{"n_layer": 12, "d_model": 192, "n_experts": 128, "experts_per_token": 4, "d_expert": 32, "d_shared_expert": 64, "activation": "squared_reglu", "moe_layers": [0, 1, 2, 3, 4, 5, 6, 7, 8, 9, 10, 11], "router_score": "softmax", "normalize_top_k": true, "routed_scale": 2.0, "balance_loss": 0.00619, "balance_bias": false, "router_z_loss": 0.001, "router_bias": true, "init_std_router": 0.0252, "lr_router": 0.000883, "n_head": 3, "n_kv_head": 1, "head_dim": 64, "vocab_size": 4096, "norm": "rmsnorm", "norm_place": "pre", "norm_eps": 1e-05, "positions": "rope", "rope_base": 38700.0, "rope_fraction": 1.0, "qk_norm": false, "attn_scale": 0.125, "tie_embeddings": true, "parallel_block": false, "init": "uniform", "init_std_qkv": 0.0274, "init_std_o": 0.0274, "init_std_up": 0.0274, "init_std_down": 0.0137, "optimizer": "muon_variant", "lr": 0.00852, "lr_mult_o": 1.63, "lr_mult_down": 1.5, "beta1": 0.9, "lr_head": 0.0192, "grad_clip": 1.0, "warmup_steps": 200, "schedule": "wsd", "decay_fraction": 0.723, "decay_shape": "linear", "final_lr_fraction": 0.1, "batch_tokens": 262144, "seq_len": 512, "doc_mask": true, "train_tokens": 815100000, "steps": 3110, "dataset": "wikipedia_en"}
Below are experts of layer 4 (counted from 0) of a mixture-of-experts language model. Rows are named gate (a neuron's input weights, with its number), up (a neuron's input weights, with its number) and show model dimensions 0-191. Each number is 128 + 24 x the weight over its row's rms, rounded and kept within 0 to 255.
Before each expert's rows: a language model's description of what the expert responds to; "comes after" lists some tokens at least twice as common just before its tokens as in all text. This comes from a sample of Wikipedia text that the model never trained on. Tokens count by the router's weight.

# expert 5
Description: Articles and possessive determiners like the, a, his, their, its, mostly right after prepositions such as of, in, as, to.
comes after: " of", " in", " to", " as", " on", " for"
gate0 [152 165 146  82 168 107 116 129 133 119 131 109 127 154 122 137 131 168 129 118  68 128  88 115 146 153 131 107 162 120 124 158 113 127  76 105 115 117 155 143 119 132 136 135 164 141 124 124 132 125 102 116 153 167 115 135 107 129  85 107 141 137 182 126 115 146 118 118 102 136 161 156 119 107 125 132 146 165 135 125  91 128 144  77 158 127 164 125 198 130 105 139  84  91 145 113 128 126 105 132 116  90 138 120 113 162 126 107 170 114 152 145 152 122 126 101 148 149 144 138 142  99 145 152 152 140 121 140 145 127 106 128 118  61 125 166 157 103 118 105 138 123 117 135  93 147 136 116  84 111  98 102 140  83 132 126  79 171  93 130 130 137 107 128 178 121 142 126 180 103 112 158 120 127  95 137 136 158 146  89 162 162 101 146 117 141  93 172 166 119 132 145]
up0 [121 129 181 138 108 105  81 112 102 168 112  94 143 163 151 105 106 141  91 109  95 169 105 147 120 166 133 131 122 181 116 128 121  76 117 137 160 101 109 115 165 163 105 177 126  81 132 149 117 129  96 140  93  97 140 120 150  97 119  93 117 152 121 145 112 106 143 135  83 133 125 127 151 124  99 109 109 136 104 136 132 146 112 117 182 150 156 135 110 130 131  88 103 110 152 143  91  86 124 156 133 145 124  99 104 119 146 107 128 131 133  98 139  90 137 104  86 131  90 126 126 128  91 132 134 161 127 109 103 107 159 114 138 124 161 151 108 150 145 137  89 135 144 143 118 162 125 140 119  75  96 156 191 140 174 116  78 122 106 145 116 127  85 121 106 133  93 113 150 119 175 103 129 158 124 141 112 161 113 122 124 152 117 144 128 145 122  99 119 100 129 135]

# expert 61
Description: Possessive 's after names, possessive pronouns his, her, its, their, the after prepositions, and heading == markers.
comes after: "'", " of", "\n", " in", " to", " for"
gate0 [106 113 106 117 154 120 130  92 115 166 126 109 111 106 151 109 175 135 153  82 125 138 139 124 184  83 138 143 167 142 107  95 127  84 111 121 113 123 136 157 127 169 127 114 145 144 108 107 116 120 147 120 140 146 136 105 110  99 113 124 159 160 114 139 105 155 130 145 128 113 144  93 135 110 192 130 145 133 112 136 118  92 140 132 136 117 151 105 137 134 107 124 116 142 128 158 105 153 143 103 120  89 153 163 101 147 149 166 143 119 132 114 160  99 119 138 159 121 167 118 115  96  95 101 151  66 157 135 121 148  90 116 104  78 166 114 171 143 135 145 139 144 133  93 165  98 121 112 172 102  98 144  62 106 147 125 133 129 125  90 135 120 116  86 107  67 133 106 148 134 153 114  79 152 129 116 124 148 122  73 141 119  90 116 121 124 111 152 103 123 154 120]
up0 [151 121 157 100 122 151 143 139 111 138 124  91 145 176 141 129 142 128  84 118 137 184 158 140 121 145 137  98 127 128 134 119 134 148 139 130 149 138 122 148 130 108 111 112 140 108 109 136 163  95 139 152  92  88 143 115 111 112 132  69 149 119 126 107  94 104 150 124 110 131 154 134 154 153 106 101 131 152 117 152 147 146 133 124 129 128 125 131  76 120 139 125 147 157 160 145 130 101 163 109 141 145 137  62 130 130 116 108 149 145 106 136 137 147 135 126 124 112  74  87 136 161 142 155 119 149  44 134 128 111 171 142 114 177 114 173 108 115 145 129  65 122 149 150 118 133  40 166  89 150 139 134 155 148 126 115 104 107 149 140 136 131 130 163 171 112 108 100 156 112 127 128 155 119 139 123 142  91 127 145 115 163 154 136 152 102 151 154 136 141  95 166]

# expert 34
Description: Single digits inside multi-digit numbers, years and scores, especially 0 and 9, such as 2-0-3, 2-0-14, 1-9-76.
comes after: "1", "2", "3", "4", "5", "6"
gate0 [115 133 136 126 138  98 130 109  84 185 116 134 108 149 141 122 131 123 117 110 112 171 144 127 131 115 122 137 140 125 135 138 128  88 105  91 146 125 197 134 110 190 101 129 143 151  84 124 136  68 164  89  91 135  94 106 102 133  82  95 153  96 127 143 111 132  95 118 153 145 108  96 133  99 116 124 102 113 135 136 101  83 158 144 114 143 139 133 155 107  92 142  94 120 142 156 149 145 109 143 144 129 128 111 134 129 144 140 139 136 165 105 172  54 135 124 178 165 138 135 151 107  75 116 148 144 148 137 158 143  97 121 115  96 161 117 150 137 113 210 111 163 107 114  91 157 118 142 134 101 116 171 101 135 163 134 118 142 133 147 128 134 121  80 135  88 144 132 128 140 127 124 127 134  99 116 137 143 115 116 150 165 121 148 114 123 131 144 131 133 145 139]
up0 [126 122 130 111 122 139 132 101 128 101 177 109 118 167 142 139 112 144 116 107  98 157 126 116 118  93 146 100  95 146 145 121 146 106 102  49 154 102 103 142 164 156 163 120 114 141 147 108 149 135 152 126 133 118 159 110 122 117 130 138 129 137 125 106 102  59  80 162  84 148  97 106 137  87 111 121 139 169  94 132 128 120 137 154 112  79 148 152  97 122 146 127  97 133 157 163  84  90 108 152 140 150 157  95 117 128 122 107  92 163 122 133 111  90 122 127  67 121 135 136 147 113 139 108 103 140  55 144  92 121 107 147 112 135 113 159 138 133 125 148 122 144 120 112 123 112 148 179 104 123 118 163 175 132 142 124  89 137 135  91 137 160 112 115 171 124 130 164 119  94 173 121 141 154 134 118 141 115 111 149 115  89 121 128 145 124 137 144 152 149 116 133]

# expert 11
Description: Word-internal pieces inside names and words, especially Hill-s, Church-ill, Haw-k, plus single digits in numbers, percentages and UTC offsets.
comes after: " H", " h", "H", "1", "h", "2"
gate0 [153 131 139 135 138 133 139 110 113 159 127 147 150 105 135 132 119 115  88 132 163 167 131 147 118 105 126 148 147  98 143 148 122 106 120 143  68 174 132 164 123 163 149 159 105 153 103 130 131 174 141 132 120 117 136  51  76  89  78 130 119 103 128 153 113 139 150 114  97 107 149 129 136 109  84 106 158 110  98 121 110  75 135 140  74 153 139 102 137 115 149 160 110 112 117 139 167 115 107 128  94 105 162 109 122 197 133 117 169 119 145 120 171 111 134 118 138 137 170 109 130  92 100  83 155 107 107 112 101 127 142 182 100 114 117 129 120 120 120 120 112 140 124 134 132 107  87  98  99 129 115 148  77 117 120 103 128 106 120 117 151 127 126 130 105 113 141 131 155 149 120 152 108 170 109 168 118 117 141  87 121 159 144 100 122 154 159 119 132 121 134 160]
up0 [160 137 127 115  83 155 128  86  76 142 124 134 187 161 139 116 148 111  99 110 134 152 127 119 113 130 137  82 136 160 137 119 103 119 102 104 149  96 110 114 127 140 141 131 124 115 135 146 150  81  84 118 117  80 144 117 138 148 104 157 128 146 170 144 112 130 150 108 144 154 157 137 175 110 107 102 156 171 116 205 146 146 121 110 143 113 126 128  94 131 166  86 116 138 146 129 112 122 140 132 146 156 168  83 116  97 125 142 112 148 153 117  98  74 154 121 117 103 100 136  98 120 121 157  89 116 111 125 147 119 125 153 122 115 106 112 111 127 102 140 113 116 176 134 110 148 121 171 124 147 113 136 206 127 141 106 145 125 135  90 134  94 114  81 117 142 126 134 177 112 157 120 144 144  89 152 173 118 109 131 153  97 140 135 165 142 129 132 156 118 131 115]

# expert 31
Description: Indefinite and definite articles and this/It, especially a after and or with, e.g. a new, a number of.
comes after: ".", " is", ",", " as", " and", " with"
gate0 [130 139 133 114 117 135 116 168 101 150 147  97 160 143  97 129 111 146 118 108  85 143 134 120 151 145 142 135 165 166 105 133 126 133 121 121 124 165 190 127 168 125 122 132 121 163 103 123 142 133 174  90 140 126 135  88 112 159  97  98 151 142 117 163 116 172 156 129 133 141 162 137 102 124 103 133 146 162 119 168  85 145 142 103 130  85 122  66  99 126 131 146 138 114 146 152 142 134 128 106 114 118 124 124 113 149  85 118 163 115 120 160 152 154 109 102 176 172 140 120 156 147 113 129  78 143 150 123 114 131 124 128 130  90 137 135 116  68 115 159 148 141 108 119  88 140  92 120 106 133 132 123  95 115 146 125 146  89 138 139 123 129  97  89 174  83 114 148 155 147 111 132 104  84 129 156 164 148 140 131 159 170  90 122 116 125 108 154 143 171 171 148]
up0 [140 136 168 143 150 137 111 106 102 154 118 111 104 116 136 145 119 149 145 126 149 132  98 107 111 144 148 102 113 131 144 129 147 127 101 125 122 107  89 140 153 114 124 131 157  99 145 181 132 118  70 150  99  98 172 120 119 122 125 127 118 146 140 142  73 117 154 120 108 147 138 142 157 144 101 106 140 185 154 188 143 119 170  59 167  96 117 137 126 100 174 116  96 151 171 145  86 126 153 157 130 126 120 114 101  85 129 105 115 132 100 137 101 115 102  74 122  85  87 135 113 136  98 144 103 129 104 131 123 133 169 150 139 110 153 167  92 101 140 123 108 127 167 170  78 118 143 134 118 134  77 141 169 142 141 120 106 124 150 103 141 111 101 153 125 130 106 150 132 140 158 117 136 119 104 106 142 106 113 128 133 108 116 115  86 158 151 108 140 119  88 141]